Experts of a small language model.
Training: a variant of Muon for the experts, 427M tokens.
Below are experts of layer 4 (counted from 0) of a mixture-of-experts language model. Rows are named router (the router's row for the expert), gate (a neuron's input weights, with its number), up (a neuron's input weights, with its number), down (a neuron's output weights, with its number) and show model dimensions 96-127. Each number is 128 + 32 x the weight over its row's rms, rounded and kept within 0 to 255. Numbers have three digits each.
After each expert's rows: a language model's description of what the expert responds to; "comes before" lists some tokens at least twice as common just after its tokens as in all text. This comes from a sample of Wikipedia text that the model never trained on. Tokens count by the router's weight.

# expert 5
router:142127166121119110123103112112161126165123137114095086150110060126164159131142148182087173095181
gate0:130134133205134154135138117096169155140137132189159168148072115142106141155126180103053110129170
up0:166130115067150084188141138136188125115164109142139130137127180099058154161107155103099104105164
down0:213151161136109097057154162063162132064112166108106132090107209105132076093147119068109167121101
gate1:085153118121066078155100165137131110167157137107146113100133099137145108133150105162048108112159
up1:151170116137154157178133146139098130106111157181099134104131133173126079127115132171108108166170
down1:151143058169081085126162102094208093085096142121118173141116169156098173114083190178105106150129
gate2:101085176098140120126084147113100107181133136128137105106096137069147149104121092143065163090163
up2:123098067144129081155143146132094092107207130130159124138106123039123134148087184105124098135154
down2:122202114087109119129080106112107189155105162142155171157114093148199090113152170123115158121139
gate3:097120120206148084130094152147125138119148142155114102139150133158153156147127106154160098182143
up3:093159108149119075121109133149090103095138145073155107082091061136140125092145114166135134134087
down3:078152120039150113146163116154143156100162109110095129176155133130114103183092096149100149122116
gate4:185173166114165156092109084139165064103159135126184147047150080166158153135103131093085154068150
up4:103153153108102082190116126149165165152108163100109106160148116102112134128127089111174131158144
down4:131136162138137153118138152161131144162127148184122096116129144067127090101063145144173137148150
What it handles: Prepositions of place, time or membership, mostly in, also at, from, on, within, near; e.g. located in, species in the family.
comes before: " the", " a", " his", " 18", " New", " addition"

# expert 32
router:143144130170098134104109121113129158146153124108125088178146119138197119123139122170067168086161
gate0:149096154129114103102123102106187147137075114156166118132123128135136109140109131153168129088133
up0:115121097109164130113081122122117116139189096101207141148090105144124173088105147090158071121101
down0:126179115075129180094115099141109122159092166116129116031162074065122187145108145146097177134134
gate1:147157106154147146177087078127187100124132105181148128150130111105174103080125114167156113070135
up1:090137111075119111113117161108165203130116125097143117140198149117239107161095129167115127141177
down1:153137126092109137172135130149163158144123110116091207127136115157214132068145098143105140105080
gate2:082099125138076111101129075146124151093112120115126087119156187174145100175111085116141087101145
up2:143147095147122113118150105156140113168108095123143161182120146127188072167166097101110086142129
down2:148091183144164162166088144113141171122134128110126150130131130114175040165065203184168153109133
gate3:169162152168148131086094151076137139136201126123127123140093154130150076096099094164117137160109
up3:104147146114133135092130094118191158179117133173159118107163127152181108104140101169092167152130
down3:115099120091160122111127146115099089155096090124124133118152153123113187162134098149144069098146
gate4:075174047119138113141115163172148143135169147127116159123141148084076156084104143154111166137155
up4:112118206100178084122165129136050126129166117155146164136124080113065122149144148078125157119140
down4:077140137138113211154096153150096117076101146138138123137125148078082131133089076080111186186187
What it handles: Head nouns closing proper names of places and organisations, such as Station, Airport, District, Company, School, River.
comes before: ",", ".", " in", "s", " of", " ("

# expert 23
router:194118146156131104131098075083173191148139154153118107122102103125150158137153172161123129094182
gate0:116119160147099085169137156092239155102141129151131114099109115118113097172134139141135141096166
up0:050082077151119145128164156140129149127097062139116119093169077095125147110111124121070121128146
down0:124119119119164163080138086094031133126164120101115120160111169127127103139121155158104139121100
gate1:168218096123182115138071135121118044100156148212143110145102088129161107142123161127158143102163
up1:170136147066095128095121127192097202162177138143117140136148103137154126117131116117147127113149
down1:036103156123100173108140141099160095106122125143103093133136126097140139142162138067089132116179
gate2:154125124133115129121133074155131139099145126130149092080118200154144143090130100148124167148174
up2:157191152045119092133149077137122139091166134115157064116157128102168162097117117090138151168094
down2:082137108171078093159151169107119134150133090176117149174193052150159148107143122127144069065153
gate3:089165111115130077136136161115136110139134134082135177135114107153121137157147158141139103191178
up3:115138091164103174097108138082163064136063120119073094084192081166127070121121099109162156117139
down3:107157140145138125152130128119058093154100145136126140151160106069105166146132131148072097176152
gate4:135165168126094173133074078109152177086129213132074145175101082113172113135105127098115109124151
up4:133091221158121059150106126151076125164085145121148095092170098145154091128159163165172142102160
down4:087129084075098177181151128164134123153110129090130122162091097101128116128114139116126182112156
What it handles: Past participles and predicate adjectives after forms of be, such as was produced, were released, is known, been written, available.
comes before: " by", " to", " in", " as", " on", " for"

# expert 59
router:160179103163106125083108133107137135152136142198097115205104101153148145120220154156102177113125
gate0:197128189128138073133089162139138110111164165113148134153088125125038132126145071104158078119113
up0:112127173161150123135091087112107088125127140111141100130076192104164194101178161110094126088126
down0:147118060124102150075106094151139226149086134106127095137139115146160136104137105125131125152137
gate1:167121151152097148110165136129170121118139125117142093152077074151144170166100143146096152120164
up1:143130101189168126128166129142104103167164114116095145140136146107163194133160098112076104136140
down1:123128143148075157130098131123121225089110180161076091141126123103116150082118132098157129160097
gate2:082104130124079049167115056162168096161126135192181096166113169136084139083157162127173170146114
up2:113135095138102119130116141134185173127093094143078129193139108155129131160169146142051105171072
down2:118074132137079137100128138174065054129173074149086136123143147133172132139131104146133113108127
gate3:055134169143136097094150099111081138135159158091175142144117116115135124131072169154124096153152
up3:150110145065123107107112116199169151120116137135070135120054173109154130155098123071133150158056
down3:126082105116066146112105159125193156141135094149117063103123067118092131135131117117115102111106
gate4:148164154157168165142047192078169127174153134148109116069064120156135100158106107111144163137070
up4:144095159077072140135146164080111176163104061118161150150100166150140137107142092059168088125093
down4:089096075081079130083168127151148138128118119126153115137103158116115147150103189143180109075123
What it handles: Capitalised adjectives and nouns starting names of leagues, championships, parties and institutions, e.g. European Championship, Democratic, Premier League, NCAA.
comes before: " |", " League", " Cup", " States", " State", " City"

# expert 49
router:154103105129108137114125113082123133119153172131102095152140099128178126111169175192104154099137
gate0:131110135104126137111181035109125170131121113149107033118190120166129126170205112138118079102147
up0:201077140111121057182122144116070118156101164156153149139118149133077138155104150107160140140125
down0:141160116157142125075111174123173137129138059161181149083064171136148045138126104115164088116129
gate1:135148129174171139104191115116091168171123078135131071075136105101076193140133080189095086129160
up1:100137108187190076129146131106150151119146132092107103135134090137129112138111088143074122126118
down1:113148097093116090145142187133119130112172128143111101196112140068147148097105093185170218153129
gate2:158123164148144156164176140082163109146076138190090076155136096076134197102136138178126067123125
up2:096107103149158110182146098135146174111098130162202119143092137121117180130135204081093141124167
down2:114138133165133132141106123164195174052152148126144113137130107141139089105160157113142140105075
gate3:138135092129163190151060078166120094125149181161112136134143127055160086156149164130129111160175
up3:171071169088153082181136088148133180108104141151076139176106092072197111153143158143112164136138
down3:137156095100097128223138119131100175175147113146164076130159115157091023121152101143112149146172
gate4:145106160146182079154186123069114158113095140144141087134156126137119162133045169054156145132075
up4:079071117129147135145077148108171136120079151155177139150096101112091173124142123144169126105121
down4:140188168100142089140102126061114099099050134141176213100152143101169150196149090103098119075126
What it handles: Verb stems or whole verbs after to, he, not or who, often taking -ed, -ing or -s, such as bl(ess), att(ach), keep, improve.
comes before: "ed", "ing", "s", "d", " the", "ment"

# expert 16
router:205166146155107106117114098104161152121113139157101106140092099147124137116139141185096140114171
gate0:122057176121124087198151136099084150149141150093123147129131138158141115130200130124114168128131
up0:095134089163118061136115141122074130096132173152113141113107059094095104131137110094131139142187
down0:107165087123132130184136155130095140128103140131145174096101095142128129123150146205150098184111
gate1:170110129139139068161128115168210139166110066080116150120149155060120133050096134142112132088186
up1:111152127129152096114132151175066125100125083141145121123147107142202078180145232170119143089147
down1:126172149125171149139110136137060092140153112112133163086166117185136119135134120143141052171123
gate2:133165141149173181125157089153092114114126154136079133124135042086154186121118171173170101123180
up2:096163089120083134088129148164081049095149126174108122159108112200067124159156047101156095171146
down2:130141104156093126163146128193108192110126125128092121115069093094098077164090156119161115071103
gate3:133177147154080107068099127179124187138122160100138123145110198122086100163147154138140148079142
up3:131070116094136154122112151085084098083138147147097127101115160147119185104159123085159163170137
down3:134176118122116055158180109085211158125128141156136116099126141135105104116135100061122130193160
gate4:205057122084152154133136106083109101140098153123151158097126147112075143163091148094122087144114
up4:117194165085161096104129181095179137092093160136094117141142067157102152090136143135117105106089
down4:084199091161124064171127127155112091123148104086137085207150088134142221167114181086110152135113
What it handles: Plural suffixes and plural or group nouns for people and things, such as s in professors, people, children, They, species.
comes before: " of", ".", ",", " and", " in", " were"

# expert 35
router:136158141136118089079088138117188181142138144173111098152115050162131183073189106138090113113113
gate0:144103150138105175117139059121129152207103148116165158113111084130149154098117121098102115214114
up0:150131163104152109164101130145194145178067174153094128154104135193092135136159103120120077165158
down0:130127105127144133121121155138141131082136109100227125090206082116116064143106147111134106158097
gate1:101152148128168083107182114136069145132138133093092079173126111169191137125124124138114161151075
up1:129169098137109140124125137102126176105129144199111156065153133057135125141144177065175115103130
down1:125142196095121125068104108120112118123118074164115065131100146122120125123134126094118172123070
gate2:064089141198110175133119155147108123146159118152107148137111130165120129107156136052099081118141
up2:148128152121157193102126168157095146165113091144150108104151116136088108113114160186110122167136
down2:084040144082102121153125078143133095150081176152112108132127130172136112146153116098096132161111
gate3:114093189158108137182130071169175119106139144060084113141132092046118132115142122102144143120107
up3:108072082063143204143116174142055150078125151111112098123067139051128160118103136196144102061186
down3:150100077136120157142114117168057089095112113123133118123152106158143112104149094134098096141134
gate4:125151169126120137088078131111079134111110152163091065102100116111118133131122097091076074134118
up4:121083163129107165122199099184104083166125140182079098105136095126200117105130075078075135080108
down4:161130111171176122144117129174122094117115115124126172102073095097166125174064133123158130122120
What it handles: Dashes, commas, periods and digit pieces inside score records, page ranges, dates and decimals in tables, e.g. 81–6–2, pp. 121–128, 7.01.
comes before: "0", "1", "3", "2", "5", "4"

# expert 19
router:164142136216108115070109109105124165117112127166114120160109124137149172074136168121094137114158
gate0:124136184079138107123153102122157083105159174122070142137129128193086136163128095166158110211102
up0:113153091110120153149098104155128150156073122069096141169097078130181082062077126120084111222091
down0:080100123104140156120128187138098116119110153118150156080143136141142146171121140143126183097101
gate1:128109151120097057129084181173122142090134150151192149107111184120180105145143087131140144127171
up1:152129132133148155110142057135166170100148098100138118147083073155122138095175141098118171103177
down1:077141077105163119125153141171136070127104108174105148122076138146143158112182156200086133097186
gate2:109130071198116176105096097146076120130163085092126167128120162091145130128129105106072120127189
up2:121095077140195118115123113104115077047154109159105085134119164093092132114122099146113116155134
down2:138123145130136087090122078153121162122111152115116111103138151147141074180092134088166150145080
gate3:111126122150132166136169089179167169130110114192103101163102211149117162139106123082140082105086
up3:119145099106174135141106142113139089057134104171149175130183090087166109118127119200103135135142
down3:149122104175121188070152123102101122109078155100090158096135209128097129152131175098142111140165
gate4:119108114133113115183171101154100074131123157116142110115133110109142039151126160133062145087164
up4:156128131144118097121101168131114112107043150105162149124133118132166109138156108169128134079108
down4:130113170195158154135171177110130203166135144128127125119188145103143160126099162136129047056164
What it handles: Prepositions following a noun, verb or adjective, especially for, of, with, on, by, as in support for, known for, enraged by.
comes before: " the", " a", " his", " their", " her", " an"

# expert 7
router:133120104147091051077050142104120162139196135144113105168124088128147160113175174193083134095125
gate0:138152169152084108078200146149156130134160071078107111112140139136120180096124169121118164163168
up0:148077125141162109038112152129140061134179143112104091165130150115119086117163073189104111117157
down0:082074102091154070067121153182139143130133108088173104106111116085119149160142185132156153126172
gate1:106144132126138126114126129099085092134142096127113101163130155093182116121138102168103088110109
up1:103130136143122111117178068105087123066083152153150136106185089127125115145152128170109131128072
down1:202146098164135136084076056099084139113143105146153139096103160066162116114162122092080100106141
gate2:162080117107145084108113143088184145111145086151154135095143086092083130166155145106090133012052
up2:113190097161091146058160116128086110127157116073103141135143096147186122108188144124170110098142
down2:147140123081134143165096101073125121165134179066155126124126126114115135122100084138137138128188
gate3:137138106153080162100076102128171110129137088109119105139160100180120161172122130162108132093128
up3:092130132125089060092076104136072130103125116125153170113182122070136104202111058122148117100133
down3:185115131110140116091211115152121127114167137112130196147134110152148147149135106079137141046114
gate4:127091168145093096117128171094148076139093086124099121150107136128156127142162163075114142105112
up4:179120153136174104048166197074195101077100153135053124102071085128140170129141139154054095116126
down4:138132131114146178101132163105197179125146145093136132096105084142143195138151174154108122104067
What it handles: First digits of pre-1900 years after in, during or a dash, such as 18(72), 17(84), 16(17), plus time words like during, early, late.
comes before: ",", " the", " May", " June", " August", " March"

# expert 45
router:156118139093101128085093098098116142156143159170087096126110121106148142124187106154115122106101
gate0:126100187071172090090140115139071142166154093171136108077097093175118111120160149146105126117132
up0:121116197111075107157113070086199083150117180163146168079118106129108128109073130143132116135117
down0:131125158117145082111155158097150152126145091144143088096135149074184181148130157213085137139107
gate1:131069052138163133086114097089170166127135147134152128092114108067145131120132122121115134154142
up1:129141149180071121113125154150140155148132152080127146143124120128077114131124134123137142151063
down1:182168159116151109147081167149136135146173114171172114165136130124166143144134180168066127143147
gate2:105116170112118084144156131115118157146135175119121101132120174192086095104137116111128179076059
up2:108146182117120109119088100112124128150125177152132081160127232128110139076133150107071114100091
down2:126086132112106109225127145134129134170124130162174101173121107133112123146174105082166103114112
gate3:146074093114112138067123108142141213112146106125111088116137166118132137146103128156161132109132
up3:122104126098155113202062201116136149116141187072147142118131108078118168109122180152139113091162
down3:165112065176092115105140129203180144243109144170097160164114070152098162155120164129147175137152
gate4:145151146067117196158087114083116141134098178116102106114131161121121093144203047138156096093101
up4:141101088142118152121186123150113110146135177086142139070138157124121136112119176138115134162141
down4:108079171076115091103092169087135078134118104087126124115139074123086105126110060135108129110081
What it handles: Words and closing equals signs in section headings, e.g. History, See also, Early life, Career, Biography, Personal information.
comes before: "=", " =", "\n", "\n\n", " also", " career"

# expert 53
router:177160123187102112120063120072174154139159144181122117140077086172142144136158174132102159112116
gate0:117180128099185113039095169181168132135107135150135054119130088147111136064074118150094143182076
up0:126155093156088062101146109162138109142128116185133147167158088122126165054139118163097105147191
down0:105143151196099105112104127152153097112105083092102098167070139157073170059124148092135156083117
gate1:148167096113126092117126088171049140137153160157163172159146117127054092149104132149171181075092
up1:138110064083117095153101137095160134150104128118181132110100136169146131098128121147136163137108
down1:124162147159082126131140122152152124173118122126086078138085186098146090133131138171135119133102
gate2:161124111205129155099109180173140114168073160181134115077158071079128089153111181201136151154114
up2:117183127116083212084078094093132144147109087098157109137151159126185116129096076122143107151128
down2:108104122095142164090140179123145129164132144139120158134126140108130087087144210146164148122122
gate3:159141132112068094082092105165185151144113107162162148092021073089124132148165118123117156097075
up3:122130136137146164128067163125137070083073103149031105190140140081133118184157097084144132161164
down3:140114116115117086137123146122138234161153164047149134173210132150134120136103084145096122124166
gate4:064102096105123151042115131134125091115159135175141167176093077154156132158097166136116129150147
up4:134125162094131134103109116074119089106117094133176079148104184113104148130116117108184139087151
down4:153135145106138102138198098103197170120096114191146164096179122162104129147137168141149165161124
What it handles: Names of countries, states and cities ending a phrase, usually after in or to, e.g. in Britain, toured Australia, New York.
comes before: ".", ",", " and", "'", " in", " to"

# expert 34
router:165135135144109144116126096095133146157158139206126099130124115122124176101202116144114186096150
gate0:156160152085103097108189046067141053157197136094140145140090120115123182133161116123122194114122
up0:130100140166123131170080149084105121157155139115183090141114156141136110076169136090136146143134
down0:119107116096120172178143148165128098109159112131183113117111126115067155127086143141163167147144
gate1:102152152106180130076156164133088099097152075177114137140153129157087177161163133144154116135169
up1:160109140073180161079158123128095142114127176124111144146144089129164101113179119144141080106144
down1:084134109086155087149091128146100112167122097098105105102120113153139179098092125143167133097127
gate2:111160105151146151079155129162129185161159128110112138083127075116060144152136140135130142120112
up2:107143167145104171092096176098114120138131108146165148135080126137090168108111129111079135097101
down2:162067132081139056146082151109107148087069166137164126171121139103103175134118153139154123145119
gate3:141164154142167120131111147096136135145104107187070102135168078188042141125096126056150157150099
up3:149111094097155080089147145103130152129088072106079112134151141144197161100123158146125133106134
down3:083123092100092109141167134129154154114184143125173089134139081114153171174120135146124131105100
gate4:126108084112079133091170174141082125149180208137164095150052131173171132172149172100160173129172
up4:068161134128186131092064144122050158151073158064123119132125114167128083121106100064117128140135
down4:088197095174111121087133171177141097159072110044130114074137120117151114097158140061159051123162
What it handles: Short entries and separators inside pipe tables, such as Nominated, MPC, JPL, FW, MF, dashes, percent signs and closing quotes.
comes before: " |", ";", ")", " ·", "/", ":"

# expert 6
router:164170141150078111126095080108143139120141123190107074146105104136149144116189142203110189103157
gate0:061179153116106094165123139140122143099127099175131122123126130159111179165108133142096153107079
up0:113126185110156176130084109190102118141170157115148163132143074127147138063141114108153116135069
down0:108120159107074072165140138132136163137139139144090094155092156165110089121186112119145082093144
gate1:110137137134102159139092157154144094068128120157128109180156116135127157120123158187130139164142
up1:135098059090152094147178146140091112117125161155103110118116165144128112162171162073081141122118
down1:121145120110104128136156134163122163111097237161075188088183112107126208076122080072122110134097
gate2:150093133113091116089140113098140097037173101147114117141151152191108128119165120107079083099164
up2:096197096077142124126147132162146128141124159137064116113138164100180161149124089129113108104039
down2:103162090135106105126146130142069074100125134152130099162124104098134115120123135152148182061106
gate3:200108106055146140105078113121102105090135050143156145161103112112146124134182109170102199139180
up3:033147131090140102114177103131108087081141143063112069166082165080194096200173098164144141120130
down3:099177175086082119103158101140155137142101144140139162070124140134116131172093145108188098166147
gate4:147139079141035172129117130087121166109164130052129081136101077169135137107119126132138149097175
up4:107164137121083129068176134097147119133124135101144119110175159109124117110100116120184118114099
down4:151126120154137088085147145098105168121114116145154134109102213134108163092100069098146172115142
What it handles: Head nouns ending names of organizations, competitions and awards, e.g. University, League, Championship, Most Valuable Player, Rookie of the Year.
comes before: " of", ".", ",", " in", " for", " and"

# expert 63
router:136171149168087052092117124101140168153136158140118060175128087114128156104180126135082194113150
gate0:083147106179125129147107138121121102082127094129095134118085151064107104060122097161083067132102
up0:116111148117167082106183138142120114123133092106152149131105130050144156180146120180122130126183
down0:127124179150057120110164115137089116107113113142142156141132160109047104183060126077140171124114
gate1:147132091115077117186088085139060121161136140154108134124137137118093118106118076167137154140133
up1:127133165158151069103139161086101129164149098151077152126130118134193110144202133128123149103127
down1:135099107138152124132095148175139137147161104150075118126131110091093138121088139124124138197100
gate2:137119170116162116111106135087068189142096095156135134202135117138119117163134111137085090066136
up2:125080152172170135131146186143198134114114163142099126107129105125140107160081109104097099098120
down2:130115195167176120107123112115075091130093093156079147094085082069142138132097121137189140124134
gate3:156053085156094129144134170107115108103068109144082104131125101151092212053118142192141149150154
up3:170133101119167161153132171107081163155175123114168128149124130068138140169149087082130112155156
down3:108171106139152103110082088180160174127189148183185155167139062128098181114057135198153183155138
gate4:130192140165127149163108175155184116109169142089081091104182162094118154143136162138096134105096
up4:127147096083092089134132115080128172097113137157129094134106118125114090121135120092142123098101
down4:132206097145096168125160159103137157159118114143128156175105135092150094137131146127113166096150
What it handles: Pipes and semicolons separating numeric cells in statistics, election and results tables, often right after a number, e.g. 746 | 818.
comes before: "\n", "  ", " 0", " 1", " 2", " 3"

# expert 25
router:136143147141108119082119106095133116167129156168116096168114029126134205083153123134109196116143
gate0:056145059169165113131133093085112129161110158148155095123102065162139192190064179090140140130102
up0:133144128068126101109076147089107148120104135133135194097084198166104094096120064144140169072102
down0:173162126142107112141151122121099144094099088167162172116122145117121173088051121109096136145123
gate1:116136175107109180124106176101118149095181171123113147090154094153154170107140102046125116126139
up1:105144091167151185086135104087183121090147096123133104141148103164160122107176075198103137114110
down1:131072120143198127166146153166115161185101117178146159109117114160093174124104126159174181099122
gate2:115145147083149146109078135131124163126117164088178093096135068101096122114176165158148140127124
up2:089136143123157136112083150137128115071078147155140112172104080101107163088161147108146123100191
down2:164145130153110143143106133126119142108157130181096150081175188068188071074133146123073149069106
gate3:122115102112141090116207078117117157072190204122150166155144111072121166149142112182171113143115
up3:115145108102147134128129151166130117121143147163140108123141098077182146120112144190138136097122
down3:176119136095104093123103076134093131135081175061136099091087122163130076097084092164087145139124
gate4:149118130121144185092158158134162143051126116136059134128085114091171133134127139129089141127147
up4:113133148105110134136076138113166119121130168138104152132130044157133179071174098049124103113105
down4:129109115147091153151151187094109115157156169091112120093098137056155103086109141105145116131152
What it handles: Pipe separators and small numbers in dense sports or results tables, especially runs of zeros such as 0 | 2 | 0.
comes before: " |", " 0", "\n", "  ", " 1", ";"

# expert 20
router:192132120157123138092121111087116136113142190126109119133113117135193139091147170198109154124114
gate0:111127126128176082168129081145149188129118107159134098151094102116142120153119157139165080142120
up0:070077192140118172098162113177153120112098140103124136176137186145153129130215139146097155111129
down0:159122161108165173131106108098113196145145061167155072140129073103151109133138053197117149129155
gate1:163155114134127146131132115097131111145106154144092124143112154152128135153077166109143144177050
up1:143063135124091129160153180083142148139150138159117139085172201112132081183176211177122168140125
down1:137125129086141155153141099104142119114148102090129122073173162129120118121107123059182146172086
gate2:109095114131094124091161106171166168113153109118102148149119163099135098147132122175170106154146
up2:148077158100135115153136157089122080192157209129160111094159083079160197094124124105098084071091
down2:132121116164135130139105168112108109105147077094089125150149150175103085093097126152118114085138
gate3:190135123128103149146136087118048212170057133104117103173133134118124102152089109150097096140161
up3:119121068134136136144145111144088161188186139206154136036119118094146160144133150119144101100080
down3:099117098171138128182157139162165082119153163070099169079148144147105137156117151127125157119053
gate4:108103092114158162054161106093102170144193120191107100063147142141066160127133116123181129083118
up4:143157129150089198051176077117119151176095133087100108145139138143174128161116136137138101085108
down4:098119122108082128081163091101119117152143084126133135140132158150099128136172136111157120157098
What it handles: Past or present main verbs and their endings after a subject in biographical prose, such as took, married, joined, rescinded, asserts.
comes before: " the", " to", " a", " that", " in", " his"

# expert 62
router:152101154115107107089077143116184195188139117149137107175124064144135206124184128141099134102125
gate0:115095132160077102119088122092121196163156152116072161147122118174107133144165115147134097180103
up0:166154120086106165163174118104120111126157067108127073091160142141133205160142070162133149143192
down0:112114138116163110092147112158110102147168125110120124109140160143182117091081119141129137096114
gate1:144127150207123094149125135106185125178112068087136120147111048196146156141159047113119110144087
up1:143157078170130123128216075089122128117092117187144133112121098131161104153131104089097154082116
down1:134128107068097178119133181111157173108162094100120167120155136158110130108120109110110209159145
gate2:153080203148150142137166148153175152174158160121089127149132143172154156145113128147173105107109
up2:158133138162094169096042144083116048094192158058153119176114113165075126135150138149148099120109
down2:098114055125125142147139143175142115123111142129147133155153161103085135163148133160161157118133
gate3:153159057156192130128076157129166112109078099135109084123138100108140170116081182060128127056138
up3:111165121111114118171116158156124135070115104098077148142182170121120144101120125109191121088110
down3:145112177126121103166125126140111146134145114094140136136141144157215182097174135146187131126115
gate4:078171154110126111082120133117114112132108144075165113180120063083113094149152165104079234117176
up4:149129107089161121112189131144120144091077084086059113054153164166143103142107085184119046133130
down4:110121130141139172109151058084104154140119083063112113186160101187117080137087076123085143160096
What it handles: Digit pieces inside numbers in statistics, measurements and tables, especially after a decimal point or comma, like 1,834 or 9,221.9.
comes before: " |", ".", ")", "%", "°", "}"

# expert 47
router:146189164175099136137102140099140174115138152155051091103130097173146163100172114139087162111131
gate0:107076159118128124118180151124101113125132085103138107131100128150153175111155124115100095083110
up0:110139139106109099155057112148093120129104131126166103187153085150107142160116116131128138159126
down0:123124127172086177114122138147131084123075184075126059136140079125180147121114110173120111111173
gate1:104148148129114134133130127114133158105159182160131139075125156162092195115102121180108155210088
up1:178089145179183132105135127126157189086118095169078163160121092155113160102188116072112119125126
down1:090101066123090155151178106113111112155067140118134067136070085150157124089103107136173112155114
gate2:084098130164105154092146141129117124095182138160101130146162119181112120167105127180077146124096
up2:079140148099102094130109107122116073145131157123141116117104124120147100139061133085114085125163
down2:162162152129145067134156133136163216112092079175106127094163148175089123111157119152152101124111
gate3:135116132097133089167172149161119136098115137121116102164088156145127144152131131086125176063154
up3:126156134119153151064139128126145092158150145110088110143134094114111116092137098103132152108170
down3:164151132075219094085121078115192139102099122144115118106113176140162109081127130148182160095129
gate4:110163142149111150160129164080102153066182113092097136087121158151197171154158168108044178163097
up4:161185108126092157202137130183139180114068158150145144144132086159157106103128143213121115117094
down4:102172142155127116117116115063107089114089130134140129146156163085160112172095172145125151115109
What it handles: Extra equals signs in section headings and capitalised words in song, album or work titles, such as Love, Night, You, Dream.
comes before: "\"", "=", "'", "See", " (", " You"

# expert 60
router:160170138164102087109110082081144174128146154135124088130119111135134121125146143149100163132140
gate0:091101169124150088167088130127122071152166110102146156131150110165128131115112160071136150146135
up0:169121158112091111125106115129098123095149130127105139109147090178103088133108164098131169150100
down0:103146102146070095118099090193100118121152116101144111137105100097120134131137199159104126144058
gate1:057140111150167097115150128134104123126170144156128142123109136190117104152156140107177108114125
up1:080142145101115137101165080125097123123125133122104086154137155072115166148137122128127075137084
down1:155149153128071085047121177140184120088140059092113099066148081128118133111086138053153168132168
gate2:108109153009133088129155143166081163167091149139087086087102047141147093172139105131070111138151
up2:153092178148159142172096124160168139171075144085160138062203155165142153076177115070147158131100
down2:082154143147111134083137106108105108120148123103113102193151158134141156054140150149130109154123
gate3:149124122122109073115103122129219154144128143098108086173096120068159098124102148098125133083149
up3:133098122120141147120044173105128183050147168153180152099138144084130087084137180167108125064130
down3:128062112174144180129080081067089108173119128168118088131104083145162134116138088184097151110082
gate4:095129110134093118146100115167056160140188115057119101094110172151195105092142153096099138093102
up4:094173112121109108150090120167124166183127148130153101058096143181154110121148084104123098096118
down4:147161141139151147123105145154154166094075131140085095145124104122122182149124088138101153177140
What it handles: Commas and conjunctions closing clauses or introductory phrases in narrative prose, e.g. The trend continued, and; After World War I,.
comes before: " and", " the", " which", " he", " but", " including"

# expert 36
router:115115130150088072121101112101200149150183174164120130141128103116146156145152125146120178066191
gate0:109134139121092145179132088126180135154147154049136094188150132128172085138121141141137161129143
up0:121120082147164128113129165124091129115135127059090082093103139162179103141115188091090117177138
down0:111159172126093187134146127104092190132099145132067104175189175204118099103104154177106194146103
gate1:092136093107097082173124148080166185077147115124136122088124189192128128154148124075097098152190
up1:131164153070165137139117162115096082169086119152131154085095112116085176114228104093147174160085
down1:098105155114142129094148159121119099119182099112131084151085138144165117061134142145143165156108
gate2:140105140050149109103123171122080177122087129120133133142160089114119118114075091120149169158047
up2:151150132131091167162087133148196139122110099126101068138091145177204104117126148105113143131100
down2:171122164125121071142119112122179133107115137099113114081139053194129068108131156174112106116170
gate3:137094116161123088143109078101152160115200169080121156086140100128082091199090135159154144164188
up3:186027136109126139117157193133155069126108083103147091144076107194109134105145102139134133146135
down3:106174071072156137114165110128082143108110127149122165133137171179143153123145101171148064141150
gate4:103109150162089085149150114109160134080119160195101074162149108164125060158146195130142114139122
up4:094063137082081137097185106109084104156146127166150101176114086116132182139146155118138155164102
down4:141163093124135137155139142109124117128146148143100108099119111099115079193109176108126143106165
What it handles: Numerals in tables, dates and scores, often between pipes or before a day-month date, e.g. | 5 |, 2 March, 1,295.
comes before: " |", ".", "–", ",", ":", "°"